{"n_layer": 10, "d_model": 160, "n_experts": 4, "experts_per_token": 1, "d_expert": 384, "d_shared_expert": 0, "activation": "mish", "moe_layers": [2, 3, 4, 5, 6, 7, 8, 9], "router_score": "softmax", "normalize_top_k": false, "routed_scale": 1.49, "balance_loss": 0.00429, "balance_bias": false, "router_z_loss": 0.001, "init_std_router": 0.00942, "lr_router": 0.000328, "vocab_size": 2048, "norm": "rmsnorm", "norm_eps": 1e-06, "tie_embeddings": true, "optimizer": "adamw", "lr": 0.00337, "beta1": 0.9, "beta2": 0.98, "batch_tokens": 32768, "seq_len": 384, "train_tokens": 240400000, "steps": 7337, "dataset": "wikipedia_en"}
Below are experts of layer 4 (counted from 0) of a mixture-of-experts language model. Rows are named router (the router's row for the expert), up (a neuron's input weights, with its number) and show model dimensions 80-159. Each number is 50 + 10 x the weight over its row's rms, rounded and kept within 0 to 99.
Before each expert's rows: "gets" lists some tokens that make up at least twice as much of what it gets as of all text. This comes from a sample of Wikipedia text that the model never trained on. Tokens count by the router's weight.

# expert 1
gets: ",", ".", " of", " in", " to", " and"
router:42 57 44 49 46 37 42 63 62 62 55 56 34 37 47 52 62 51 49 35 36 59 48 56 59 46 63 48 50 52 38 59 73 52 62 38 61 48 57 37 60 51 64 50 66 51 56 47 57 60 45 34 69 67 46 53 55 55 54 53 46 56 59 61 39 39 53 68 59 46 50 53 56 35 63 52 66 62 45 42
up0:48 54 58 53 53 48 42 55 38 50 48 35 21 46 55 41 65 48 45 38 54 25 28 48 44 47 45 60 59 68 47 66 50 57 36 64 45 65 57 43 49 52 36 50 74 50 59 50 69 45 57 48 61 62 63 51 44 66 56 50 47 44 59 54 26 50 55 45 48 43 51 50 41 54 38 47 56 54 48 58
up1:73 53 63 52 50 65 43 76 58 47 51 52 42 53 37 52 46 63 41 49 54 54 29 44 45 68 48 36 42 52 54 50 43 58 44 31 54 51 51 55 42 33 48 40 51 44 51 52 41 60 21 42 60 50 45 63 56 51 42 42 57 52 44 59 48 46 62 53 53 55 55 58 46 56 55 56 48 39 43 19
up2:32 79 44 55 34 60 52 54 62 52 48 47 54 37 49 57 39 43 43 34 30 42 47 63 47 39 31 62 39 69 58 42 41 49 52 54 54 40 43 50 45 47 58 40 58 46 38 53 54 39 32 54 77 51 57 43 43 53 62 47 57 54 81 53 55 51 49 49 46 40 50 59 52 54 54 46 39 67 33 53
up3:48 45 50 34 54 42 26 61 72 44 60 51 43 56 44 62 59 32 68 35 51 55 22 51 49 45 54 56 64 45 43 47 43 64 63 33 42 31 41 39 46 42 56 49 43 57 61 50 66 50 62 57 34 43 49 42 65 43 49 51 48 44 44 38 36 30 31 47 57 31 47 55 59 65 47 41 58 43 51 46
up4:67 58 43 55 60 53 63 60 51 40 50 47 54 46 61 63 55 48 50 66 71 46 62 51 48 49 61 47 51 48 42 70 72 65 56 60 45 45 47 41 66 54 53 60 59 37 38 48 41 52 47 58 52 52 46 71 61 67 67 54 30 61 53 52 69 67 73 39 60 40 64 48 59 49 63 47 47 42 36 57
up5:48 46 28 42 78 59 48 59 51 34 69 55 40 55 41 43 42 40 43 41 50 59 50 51 75 29 48 64 45 64 42 39 51 57 39 52 52 50 54 47 32 50 46 59 55 59 34 37 38 66 53 45 49 47 75 56 52 29 57 51 57 60 53 52 45 51 54 45 58 64 52 52 53 41 49 37 48 49 39 42
up6:42 44 47 38 38 26 54 37 49 41 53 72 25 67 40 58 52 48 43 50 42 66 40 44 64 48 59 55 52 38 43 60 44 57 50 48 42 55 34 50 61 53 47 64 53 43 39 61 59 54 42 53 60 47 51 62 56 38 59 41 40 54 51 65 56 65 53 39 58 49 55 70 56 61 41 36 46 62 38 61
up7:50 52 51 47 61 50 50 41 36 50 39 55 43 63 49 42 37 66 34 48 67 41 24 48 48 54 41 35 47 59 79 51 34 46 46 32 44 51 44 39 83 40 70 54 41 39 52 53 54 55 56 56 58 55 49 51 52 37 37 63 43 44 62 60 59 55 63 34 49 48 72 56 53 61 25 39 55 44 63 53
up8:58 43 39 50 52 43 57 48 39 51 49 29 41 32 42 46 44 56 48 53 32 46 48 39 49 48 63 46 48 58 51 56 51 35 35 42 48 68 48 47 43 46 57 47 61 37 45 40 56 59 44 56 39 68 55 41 48 43 72 32 49 76 47 45 48 55 51 37 45 41 54 54 41 40 50 46 49 35 48 21
up9:54 53 51 54 44 53 43 66 48 47 41 45 51 19 45 61 60 43 35 39 47 53 38 44 52 48 46 62 58 41 42 44 64 49 59 55 47 48 80 50 54 44 52 59 55 54 59 54 38 66 53 31 47 67 60 57 52 61 66 66 37 56 55 58 59 46 35 53 66 46 46 55 46 44 65 53 69 62 70 56
up10:49 57 58 40 58 45 42 39 54 63 58 53 63 63 66 41 55 47 47 51 50 59 45 56 37 39 49 54 56 49 47 63 81 56 67 49 35 51 41 42 40 55 63 57 55 44 37 49 77 36 53 55 36 53 37 61 60 47 50 67 41 63 47 56 55 53 58 53 64 57 50 44 58 52 37 43 42 47 60 51
up11:49 47 45 42 59 60 41 53 38 45 45 52 42 45 36 40 38 62 35 58 47 42 46 42 43 49 61 40 41 47 25 53 61 38 55 61 51 21 42 27 52 45 62 73 62 39 45 52 45 55 44 54 44 53 55 39 64 64 55 50 64 48 33 51 51 46 60 50 58 58 41 40 25 44 43 40 64 65 54 31
up12:59 51 48 42 52 47 72 43 47 58 61 66 41 45 51 56 51 39 44 63 52 52 47 59 55 45 51 42 65 53 52 43 40 47 51 39 54 39 56 58 42 62 56 50 61 49 38 54 44 49 55 47 66 37 49 51 61 40 54 53 49 47 46 43 43 41 53 38 59 49 41 42 51 57 36 33 51 34 58 68
up13:55 49 37 44 41 49 48 49 51 49 35 30 29 61 45 44 43 46 62 71 51 66 65 56 39 61 62 46 72 40 55 42 47 48 48 61 48 52 35 27 54 60 60 40 47 65 51 54 51 56 56 47 48 48 44 37 60 57 27 56 48 41 52 43 53 48 57 41 50 55 67 49 54 49 40 46 28 44 64 43
up14:47 46 43 39 54 39 36 38 66 45 61 50 59 45 53 39 39 47 45 50 48 32 48 22 53 37 59 61 56 62 57 33 53 57 44 46 43 45 48 50 51 48 50 46 49 58 50 28 49 50 44 55 51 44 58 63 73 67 36 46 57 67 52 35 38 51 47 55 43 57 47 45 63 64 68 47 58 34 63 47
up15:56 45 46 53 34 36 42 57 54 69 47 55 45 56 59 54 40 53 51 40 56 65 51 68 34 32 65 61 53 63 44 47 60 34 56 32 46 52 45 51 41 42 59 38 50 24 31 55 51 55 39 54 54 46 44 62 64 45 58 50 45 39 55 63 48 37 47 30 44 54 51 69 64 60 74 52 63 53 47 55
up16:28 41 44 54 64 62 45 41 45 51 50 54 57 53 43 52 67 46 40 64 58 38 44 20 56 44 36 42 66 53 63 63 55 53 50 53 54 39 62 50 42 41 47 47 51 70 64 30 60 54 50 65 44 61 52 65 58 50 61 66 47 45 57 51 60 51 62 57 42 50 56 48 59 45 58 46 45 69 55 45
up17:40 46 54 43 56 36 57 48 55 47 47 47 37 66 53 58 41 35 36 44 42 56 31 47 60 57 57 64 67 61 41 48 55 48 50 60 51 59 68 43 48 44 32 35 45 60 52 34 51 64 47 65 42 42 48 38 50 29 59 62 45 38 51 50 55 40 50 36 80 47 36 61 58 48 59 37 62 47 52 43
up18:52 54 54 50 58 44 42 42 65 39 51 53 56 57 44 48 59 42 50 37 64 53 55 40 49 51 70 63 55 46 62 41 50 67 43 57 48 49 52 43 57 41 38 36 45 52 52 62 58 49 52 47 39 50 49 54 35 26 62 58 52 59 38 58 67 52 55 49 37 35 50 47 44 54 43 59 43 44 60 46
up19:48 56 43 57 61 60 55 68 56 66 63 36 59 37 39 44 72 66 67 65 41 51 54 62 51 53 49 31 58 68 37 49 43 40 28 45 44 46 54 32 42 51 59 43 59 47 60 45 57 67 53 43 58 61 59 47 50 37 46 43 64 64 28 44 34 63 56 50 57 49 51 39 63 41 52 44 68 44 48 56

# expert 3
gets: "a", "i", "an", "o", "u", "e"
router:43 66 39 31 53 40 55 48 44 41 41 50 46 55 57 57 48 49 51 55 58 57 44 43 48 68 63 45 61 43 53 45 50 60 51 54 54 47 49 45 52 36 39 48 63 37 47 51 55 53 41 60 56 56 42 70 79 39 33 49 53 55 46 65 51 53 72 35 63 50 63 67 57 53 64 45 49 53 50 39
up0:53 45 72 50 41 63 52 55 45 56 62 41 54 38 57 54 60 29 46 41 53 59 55 63 49 37 55 52 47 50 47 54 52 53 60 41 70 48 56 78 50 55 47 45 53 45 42 45 52 56 32 38 51 39 35 55 44 50 60 37 52 51 52 51 35 51 50 60 55 52 41 58 38 41 58 37 56 44 39 50
up1:39 52 72 34 75 64 50 40 59 49 54 40 64 49 60 62 54 43 43 63 48 47 35 49 53 40 45 47 50 35 61 42 52 50 54 41 54 56 42 31 46 52 46 62 61 35 31 55 51 34 46 52 79 51 64 60 69 50 47 47 54 46 44 50 46 52 62 47 46 30 54 43 28 46 56 59 57 42 39 31
up2:61 51 45 41 65 52 52 64 54 32 41 42 57 58 46 46 62 53 54 37 76 54 47 45 50 59 51 48 42 64 33 43 43 65 62 38 43 31 52 34 41 68 49 56 37 39 46 42 43 62 42 53 55 60 39 50 54 44 66 66 61 28 61 51 51 44 48 67 58 29 59 60 69 53 76 47 44 50 31 48
up3:46 55 68 66 41 52 45 67 38 60 44 59 56 53 53 57 65 45 38 35 64 41 53 46 30 67 56 45 56 50 60 53 37 46 51 42 51 42 59 47 60 39 55 57 54 44 29 45 49 57 57 48 57 54 55 49 77 37 59 62 48 49 36 67 58 37 55 64 58 50 42 43 65 54 61 35 42 54 42 51
up4:54 78 50 40 76 40 38 53 32 58 45 49 27 52 54 52 51 57 58 53 51 43 59 48 49 46 43 33 48 36 42 52 62 48 44 68 46 55 64 39 54 59 63 57 54 72 43 64 57 72 42 49 49 35 46 42 45 43 60 59 39 66 55 49 59 57 53 54 46 61 47 46 38 57 57 44 53 44 48 45
up5:41 49 41 34 39 62 59 57 47 72 42 54 49 67 64 45 53 67 53 60 68 56 58 45 54 35 75 48 64 51 30 51 56 47 54 54 50 47 48 62 46 55 49 54 66 49 47 43 38 52 42 58 58 56 42 54 47 62 49 62 49 50 49 51 32 50 69 50 38 39 37 48 46 51 45 39 69 63 43 43
up6:33 56 34 61 56 59 46 64 44 65 50 48 27 57 45 50 46 39 52 42 31 46 39 39 56 46 62 52 41 61 60 68 56 42 53 48 60 30 75 33 38 52 60 50 79 49 40 48 41 53 54 51 51 50 37 53 66 46 57 48 65 52 64 54 45 57 58 52 52 36 46 61 49 51 50 41 35 55 48 41
up7:29 82 37 44 59 49 63 54 44 39 40 59 52 46 55 47 55 36 58 51 41 57 80 57 39 66 57 26 42 47 53 66 56 73 68 49 32 52 54 62 50 55 48 48 42 42 56 54 64 47 54 47 50 53 48 50 61 44 49 50 31 56 36 54 38 64 38 57 53 46 47 44 50 44 48 47 56 69 32 51
up8:45 56 47 65 35 44 54 36 38 52 62 66 59 42 53 47 58 35 40 66 44 48 51 48 51 55 66 48 51 53 40 50 57 49 57 33 71 21 45 61 58 48 51 75 57 47 66 42 45 50 51 45 56 55 65 53 56 53 33 50 37 43 71 50 59 63 57 65 61 51 53 57 44 40 37 53 65 69 28 55
up9:49 47 34 49 50 58 60 62 35 62 39 39 64 50 57 62 43 47 43 53 54 59 46 33 57 61 57 46 55 47 56 53 40 64 59 32 58 56 64 57 54 41 40 43 71 47 61 27 57 57 43 54 38 55 50 66 53 28 54 66 47 51 47 52 61 55 57 49 61 62 75 48 37 61 28 57 57 40 46 40
up10:47 45 51 71 68 55 52 38 55 41 44 38 41 48 48 54 42 46 47 53 53 73 53 49 43 35 51 60 40 58 60 56 53 36 59 57 68 47 49 53 53 54 59 48 44 65 44 59 57 41 64 52 51 52 48 64 61 47 50 34 35 56 48 52 46 41 58 60 72 56 47 63 42 46 59 36 57 43 46 50
up11:77 59 55 46 53 59 50 65 55 64 56 52 36 49 53 63 51 56 48 49 56 69 52 54 51 49 45 44 53 48 72 53 55 49 39 69 33 36 43 67 63 46 59 62 67 44 55 49 51 39 47 55 52 54 69 47 56 47 40 52 74 64 50 36 44 40 65 52 46 50 66 64 61 47 50 50 42 33 42 48
up12:41 52 43 40 60 49 51 52 54 51 45 42 50 40 43 52 50 55 54 67 63 29 50 44 57 55 48 35 34 51 50 38 36 46 54 57 50 30 64 39 72 47 37 24 67 62 41 58 41 63 54 51 41 59 64 44 58 49 44 42 23 60 59 56 54 39 40 63 62 56 48 55 41 69 45 58 56 73 59 53
up13:60 54 21 45 58 56 43 61 42 51 53 51 53 49 56 35 45 47 49 28 56 32 70 48 44 46 51 46 66 57 46 50 59 56 47 63 53 60 35 37 61 53 42 54 62 36 19 58 59 68 59 61 52 49 49 59 56 51 46 52 59 50 31 61 40 64 57 41 53 44 53 48 35 59 61 36 37 66 48 52
up14:39 47 58 57 61 50 49 48 58 51 57 60 48 57 53 52 60 58 37 53 27 57 60 55 66 39 50 38 49 55 42 69 42 52 50 55 29 44 78 55 65 47 69 59 49 52 48 60 40 33 50 26 44 52 47 58 41 50 49 58 45 52 62 61 49 73 43 39 71 58 51 66 43 41 60 40 47 42 43 53
up15:40 56 39 55 55 36 51 50 49 56 65 26 37 47 61 53 64 56 56 64 48 68 38 44 52 62 49 23 56 48 56 44 47 52 39 46 38 27 38 51 38 48 72 52 47 55 29 35 48 45 57 77 63 65 50 54 51 60 50 62 54 56 48 41 46 40 60 49 41 47 63 59 54 37 38 47 42 44 65 37
up16:53 60 34 51 52 51 55 54 46 52 42 42 59 43 46 58 42 55 55 27 56 38 52 48 50 51 45 68 41 64 44 40 56 31 49 47 42 56 56 63 31 41 53 44 68 55 42 57 68 38 53 31 28 51 33 70 42 65 51 49 50 46 59 46 54 57 60 57 60 59 58 56 36 47 48 55 50 51 59 47
up17:46 49 42 55 48 40 51 64 50 64 35 38 65 57 44 51 45 55 43 53 42 51 51 62 52 56 52 51 32 37 55 55 49 55 49 74 22 47 36 38 47 58 52 57 42 46 31 28 50 41 63 41 50 70 39 42 57 29 48 43 49 39 32 74 54 34 53 44 59 50 59 47 35 44 55 64 54 61 45 65
up18:61 55 51 47 49 60 46 62 40 58 58 41 34 33 54 35 59 66 54 52 54 60 39 46 39 51 68 49 44 48 61 54 64 42 60 57 48 45 55 35 38 61 60 38 67 48 57 41 50 38 31 51 39 50 35 38 58 64 47 50 61 46 40 55 48 51 53 60 49 54 48 50 41 35 42 48 32 50 62 40
up19:40 45 36 51 56 57 34 47 61 68 49 51 58 61 41 48 64 36 48 66 51 54 60 26 51 47 63 49 51 53 27 43 73 72 46 53 33 44 51 34 50 58 42 55 60 44 49 43 39 60 51 46 50 46 76 61 49 45 44 53 42 42 55 64 41 15 50 61 51 49 21 48 51 64 42 52 59 56 55 43

# expert 0
gets: "1", "0", "2", "3", "6", "5"
router:43 64 44 37 49 51 37 58 54 42 36 56 48 44 67 42 65 45 24 35 46 62 40 42 46 54 53 47 69 48 49 30 56 69 58 57 49 42 63 48 67 47 56 39 56 41 45 55 72 52 54 50 63 56 39 51 47 30 51 56 34 56 47 45 46 28 50 65 60 47 63 62 48 52 47 29 56 58 29 27
up0:44 69 36 56 47 61 51 55 54 42 66 52 37 50 63 46 71 49 62 40 47 62 37 40 49 51 51 39 54 52 42 44 48 43 55 72 55 52 57 67 63 49 43 50 53 51 51 61 56 49 38 63 64 65 51 48 53 46 43 43 60 59 39 55 41 46 43 51 51 44 61 27 68 57 47 57 67 78 54 49
up1:37 50 40 43 38 49 39 67 54 41 48 45 44 47 59 52 25 48 39 51 54 80 55 49 47 55 50 48 65 96 48 21 46 43 58 27 44 35 39 55 47 43 49 64 44 51 55 53 39 59 51 50 53 61 53 59 51 59 50 41 46 55 39 39 51 42 59 59 49 53 57 49 51 51 61 55 42 44 44 50
up2:59 35 54 45 54 32 35 43 58 46 47 43 29 40 58 33 60 59 55 56 40 63 38 43 49 68 50 54 44 56 47 42 50 51 61 68 36 41 48 51 24 61 44 70 66 60 44 61 47 32 43 50 68 54 53 50 51 39 79 48 47 57 55 78 33 38 59 42 46 61 51 48 47 44 52 45 43 55 36 34
up3:58 70 47 63 24 57 45 45 42 44 48 45 30 52 47 36 62 65 31 47 39 40 49 63 56 78 47 40 57 47 39 53 67 55 63 50 59 62 59 66 62 39 53 66 53 47 49 46 51 66 60 58 50 48 51 43 33 39 75 47 32 43 57 50 31 51 46 23 52 39 68 62 47 38 46 32 40 40 48 59
up4:75 63 58 54 46 50 32 47 52 42 51 49 42 59 55 70 55 57 52 46 46 37 49 53 25 56 40 34 50 42 57 45 42 31 53 54 46 64 62 58 47 50 53 45 58 45 54 38 48 62 40 56 50 71 58 59 58 52 54 55 57 61 66 59 57 42 63 58 47 46 57 36 48 28 56 47 45 51 31 56
up5:41 59 62 64 60 55 47 49 54 44 33 57 62 44 46 48 40 40 54 29 50 46 56 63 30 41 47 45 35 51 39 55 52 58 53 57 43 36 45 56 71 51 42 49 49 23 51 64 49 47 44 42 41 42 47 37 53 56 61 43 73 50 65 52 40 39 54 76 56 45 47 66 46 31 47 62 39 45 57 36
up6:56 64 62 69 42 51 31 58 41 51 43 54 37 57 46 46 41 51 41 80 56 50 49 42 54 49 70 45 49 65 68 49 43 63 48 47 47 51 41 50 41 47 52 48 63 37 38 49 63 40 57 44 34 35 48 65 39 42 41 57 44 44 47 63 55 41 51 54 58 45 43 51 39 54 38 40 54 58 43 47
up7:40 54 31 42 70 54 38 40 37 55 44 51 55 51 55 46 66 49 45 50 55 48 56 58 44 66 49 45 42 41 55 54 61 53 42 32 35 59 64 67 35 32 52 59 44 37 75 47 44 40 62 61 58 57 64 49 54 50 45 59 59 40 32 39 66 54 31 43 56 30 49 56 28 40 57 59 71 66 50 65
up8:40 55 42 49 61 48 56 61 46 64 39 41 54 53 45 61 43 50 49 27 44 55 32 32 50 64 62 45 60 47 61 38 30 69 49 43 47 54 42 47 43 46 50 36 56 35 41 61 53 33 58 43 46 62 42 51 57 44 50 37 31 59 54 53 38 43 39 65 58 53 51 45 61 44 54 43 70 59 53 47
up9:59 80 52 71 45 34 50 70 38 43 34 47 48 37 57 57 67 44 46 65 43 60 35 42 63 43 55 59 39 42 48 55 43 56 51 62 51 55 48 58 56 38 56 76 57 57 58 41 62 44 57 45 50 50 62 51 49 43 55 55 55 44 58 54 57 67 71 47 57 47 45 29 53 56 73 46 48 46 47 55
up10:42 47 58 38 49 41 41 57 56 56 76 53 61 55 65 46 49 42 42 38 48 64 68 37 45 49 52 46 54 54 46 66 38 71 60 45 59 39 47 81 51 44 51 52 64 59 69 39 67 62 54 47 53 42 48 53 64 64 55 42 48 63 47 55 59 46 60 38 44 37 49 54 50 45 38 50 62 55 58 54
up11:65 71 58 59 39 45 24 76 51 45 41 43 60 41 62 53 64 72 63 54 36 57 40 59 49 46 50 50 46 49 57 42 65 48 48 42 34 47 57 48 46 36 46 58 66 31 56 42 56 39 55 43 46 34 42 54 65 41 45 56 47 63 55 51 53 42 35 45 54 58 44 48 35 44 52 36 59 37 44 33
up12:43 61 56 49 52 65 60 41 45 57 39 50 42 48 33 58 50 71 62 45 47 44 68 48 27 59 48 49 53 48 42 42 33 51 37 57 47 47 51 70 47 51 68 53 39 28 45 41 52 48 39 58 41 55 50 65 29 45 37 50 42 39 67 61 50 52 51 67 70 39 67 50 54 45 56 38 49 53 45 54
up13:35 33 38 48 58 46 26 44 33 37 45 65 55 44 56 54 47 54 54 52 42 35 58 43 47 40 58 51 35 54 48 54 41 52 39 45 52 47 46 47 45 46 51 51 43 50 63 35 57 34 57 43 53 55 57 39 34 34 62 45 50 61 34 53 25 47 52 44 69 39 51 37 38 45 50 48 37 56 33 48
up14:60 30 56 23 52 61 65 42 31 57 22 64 48 42 50 51 48 40 33 58 42 64 40 46 44 49 63 53 74 56 41 39 52 55 38 49 52 35 71 52 49 62 51 63 54 54 61 49 45 69 42 56 48 35 52 50 54 52 41 45 53 42 58 46 65 52 45 48 54 57 57 54 37 31 44 35 50 47 60 43
up15:32 54 66 44 59 48 37 47 42 45 37 50 37 48 34 57 50 66 38 51 45 49 38 47 38 62 55 53 61 61 74 45 63 62 41 55 60 40 44 42 31 60 47 40 50 49 52 66 53 47 40 48 58 67 38 46 64 58 41 43 65 44 49 50 51 57 44 35 53 36 66 33 39 60 43 38 38 54 73 57
up16:40 54 40 63 47 50 48 65 38 49 52 49 40 56 28 40 43 29 36 53 55 48 71 48 61 62 60 47 58 82 43 74 48 50 40 49 43 47 49 51 59 50 68 46 31 47 51 55 32 59 53 54 52 43 52 70 53 58 64 57 42 62 59 43 52 47 45 54 57 65 47 64 61 47 45 57 46 41 29 34
up17:63 47 62 44 30 45 30 62 66 53 44 58 60 45 60 34 50 44 46 31 44 40 59 61 49 46 55 41 51 59 65 42 47 60 29 58 46 61 32 38 45 48 44 48 45 49 55 76 58 39 60 49 55 55 60 49 49 55 42 43 69 62 59 36 35 32 54 48 39 65 71 58 59 70 57 48 63 34 51 49
up18:63 45 54 39 34 44 49 47 64 35 60 49 29 34 36 42 56 53 54 38 46 54 46 45 59 40 61 54 56 59 44 53 49 54 59 40 37 47 47 41 53 49 43 41 57 37 45 34 42 56 30 58 69 48 41 57 47 35 35 69 39 59 59 68 59 35 49 59 45 39 49 49 37 52 57 53 53 43 61 51
up19:53 39 50 73 50 61 49 54 48 38 38 53 65 51 38 50 47 59 40 40 61 42 42 52 63 49 55 41 57 50 56 53 34 38 53 44 39 53 51 46 54 61 35 58 62 58 49 49 65 66 43 53 52 61 46 62 65 45 63 57 43 55 69 35 22 44 40 45 57 59 37 82 48 71 60 42 56 45 61 51

# expert 2
gets: " ", " |", "–", " R", "|", " T"
router:58 59 41 44 45 57 35 48 64 49 41 36 52 48 57 55 57 70 62 55 58 55 63 42 30 56 55 45 53 60 48 55 53 58 53 36 54 35 52 58 42 46 41 52 54 33 34 47 59 30 35 56 56 66 43 55 47 45 63 42 34 63 39 57 45 54 66 52 54 51 71 62 55 53 58 42 55 59 44 61
up0:68 56 58 52 39 59 55 60 43 42 66 54 58 58 47 42 50 63 30 42 62 64 32 35 39 50 47 56 59 39 39 46 57 52 50 57 45 32 48 55 43 51 68 53 52 41 48 53 54 48 40 51 70 45 40 50 59 56 36 32 51 43 52 53 51 49 50 38 65 49 59 61 35 45 55 52 51 52 44 37
up1:55 59 33 69 40 42 42 54 28 48 39 45 38 49 43 63 61 63 63 49 27 54 43 56 55 64 62 43 46 49 56 62 56 48 33 57 29 52 40 37 52 65 52 42 67 44 58 48 36 49 56 68 65 43 64 50 61 39 61 41 37 57 52 57 45 45 61 60 49 64 35 65 57 41 66 50 62 45 58 35
up2:59 42 35 27 37 56 43 67 62 40 48 53 43 42 62 36 46 49 59 54 44 29 48 54 32 38 66 41 68 57 45 49 32 68 51 49 66 41 52 38 49 51 56 40 40 38 48 57 55 54 42 61 63 58 43 55 49 39 53 46 28 42 48 48 29 54 72 45 53 46 54 73 62 57 62 49 64 53 53 51
up3:47 40 54 45 40 45 45 43 31 57 44 31 43 43 60 46 50 29 42 55 65 39 51 44 49 45 81 50 66 54 51 54 55 57 46 58 49 36 53 43 34 60 54 44 34 31 39 50 58 48 50 47 49 60 58 76 50 47 39 48 38 53 54 44 63 39 54 52 54 44 47 39 45 43 40 53 52 58 46 73
up4:61 64 65 39 39 44 52 62 61 57 66 51 47 59 82 48 63 46 45 46 43 70 45 50 43 65 72 25 67 39 40 60 61 48 54 63 59 48 57 57 66 48 47 53 38 58 47 56 52 49 43 61 63 60 47 60 29 45 39 47 68 66 54 61 44 52 42 66 40 59 41 60 55 50 44 53 40 57 41 61
up5:43 60 53 36 53 30 36 59 43 40 40 41 51 50 62 46 48 69 40 45 55 62 42 62 47 48 56 49 39 26 46 67 38 40 44 49 64 56 51 64 60 49 44 44 55 62 44 64 48 62 43 37 42 48 44 38 44 59 49 61 43 31 57 43 53 53 44 63 38 54 51 46 51 45 55 47 74 46 36 42
up6:45 49 37 51 49 58 39 54 51 60 47 58 59 45 51 46 38 49 35 48 50 71 55 59 43 45 39 44 60 55 43 41 52 61 60 56 69 39 58 55 38 29 51 45 63 54 48 42 63 40 37 43 63 49 46 50 52 52 40 49 37 68 42 57 54 55 45 50 24 50 59 27 60 39 71 51 43 45 44 21
up7:23 44 38 41 51 47 50 54 58 50 41 53 53 58 55 39 39 47 29 40 42 70 57 47 43 60 51 50 59 37 49 60 45 40 67 48 40 71 65 46 36 53 49 54 46 42 51 65 48 59 49 48 52 67 55 45 48 61 45 62 53 52 49 60 43 33 49 58 61 37 74 53 53 38 44 54 52 52 46 24
up8:53 38 54 49 55 38 46 38 54 31 51 38 62 51 28 35 35 45 51 46 53 56 63 51 54 62 53 40 48 60 57 45 43 71 49 37 54 43 59 45 56 43 42 44 60 37 55 49 60 36 55 45 53 67 46 61 51 49 44 68 44 45 45 47 43 40 84 56 48 67 38 39 39 60 47 57 39 58 32 50
up9:66 56 37 37 51 66 35 42 57 43 43 68 48 32 41 49 38 55 50 62 57 59 57 49 38 44 48 51 62 62 42 56 53 56 31 63 53 54 47 56 45 46 46 41 47 40 46 62 60 52 63 53 45 68 45 45 45 46 31 67 45 68 40 48 33 38 59 63 33 48 49 50 43 35 59 39 63 54 53 55
up10:38 45 56 63 42 36 39 49 44 31 25 50 47 68 39 55 39 54 54 57 47 56 56 25 61 47 56 53 34 62 55 49 49 57 59 67 57 58 56 49 37 47 51 55 52 35 64 51 49 50 55 33 59 45 57 53 76 29 46 66 54 52 58 55 51 43 34 32 62 65 42 54 39 41 69 48 43 65 55 66
up11:56 52 50 56 55 51 53 45 47 36 55 44 52 50 38 40 62 51 57 59 52 47 45 59 45 65 49 47 76 43 58 44 40 56 56 38 27 48 40 24 41 48 39 33 49 58 53 44 54 69 59 49 50 39 47 59 73 48 44 49 33 47 50 59 35 42 35 48 43 38 65 59 59 49 58 58 40 37 52 62
up12:47 54 44 56 43 49 47 45 53 50 42 48 68 37 43 52 47 44 61 45 72 42 45 41 58 54 35 62 47 51 55 41 60 68 54 54 37 59 56 58 62 36 51 25 45 49 46 53 70 40 60 54 38 43 46 50 73 58 38 56 47 47 33 61 36 70 64 41 55 74 49 50 62 45 39 44 70 67 53 27
up13:37 36 51 65 61 57 48 58 43 40 65 32 47 56 51 58 28 61 66 39 57 58 39 48 55 53 60 36 59 56 30 56 40 55 46 59 42 44 53 39 60 52 58 54 43 35 47 47 53 41 45 34 38 29 51 57 39 51 73 48 49 70 43 60 45 47 68 53 70 56 37 41 49 65 56 49 53 45 60 59
up14:49 52 64 42 66 51 27 60 47 52 56 61 51 38 47 41 69 45 41 54 53 48 31 27 39 61 57 43 51 41 34 54 48 56 47 43 50 38 47 59 55 36 54 64 43 40 57 55 56 53 51 55 41 42 56 48 58 67 34 63 53 40 49 51 76 56 50 49 42 47 51 46 46 38 54 45 60 52 30 55
up15:49 48 34 28 60 50 51 48 44 40 52 53 56 48 53 52 48 57 60 54 54 37 48 50 58 46 47 30 47 53 55 42 58 37 57 39 36 36 49 55 52 63 42 60 52 45 64 35 40 67 49 50 45 50 63 59 54 49 61 29 39 51 58 59 50 38 39 40 36 71 57 40 50 65 51 52 55 56 14 51
up16:55 59 45 61 62 45 50 52 58 46 51 63 32 35 40 47 41 54 52 47 58 53 41 57 42 43 58 30 28 31 64 45 49 62 36 44 49 54 49 47 35 49 45 38 54 26 38 44 48 45 52 63 45 65 42 45 46 35 55 45 51 65 44 58 32 50 52 44 51 43 51 62 55 29 47 43 58 54 46 56
up17:64 45 59 49 43 26 57 36 39 42 40 54 42 58 61 61 48 66 43 62 64 62 48 44 49 54 35 50 48 43 47 38 33 48 41 42 47 42 55 54 41 48 62 46 60 52 57 33 49 40 49 51 49 61 48 58 49 62 40 51 49 40 43 52 52 49 65 41 59 51 41 71 52 50 62 38 35 59 63 49
up18:41 57 42 52 55 47 48 59 43 38 16 52 36 50 70 29 50 56 49 59 45 66 65 55 68 55 56 55 64 44 66 69 56 57 57 45 51 46 47 37 55 49 42 55 33 41 65 60 60 32 39 44 40 61 60 50 66 70 43 44 67 58 41 43 44 65 49 58 45 53 66 56 50 65 52 44 40 23 49 56
up19:54 60 41 59 42 42 43 39 49 53 48 78 42 48 48 67 43 49 53 49 52 47 69 35 33 71 51 56 39 52 51 54 49 57 68 50 67 42 45 45 43 65 55 24 69 51 38 47 71 37 47 60 48 38 47 57 51 55 53 55 41 53 65 43 37 53 52 57 47 37 61 63 48 55 58 58 40 52 39 61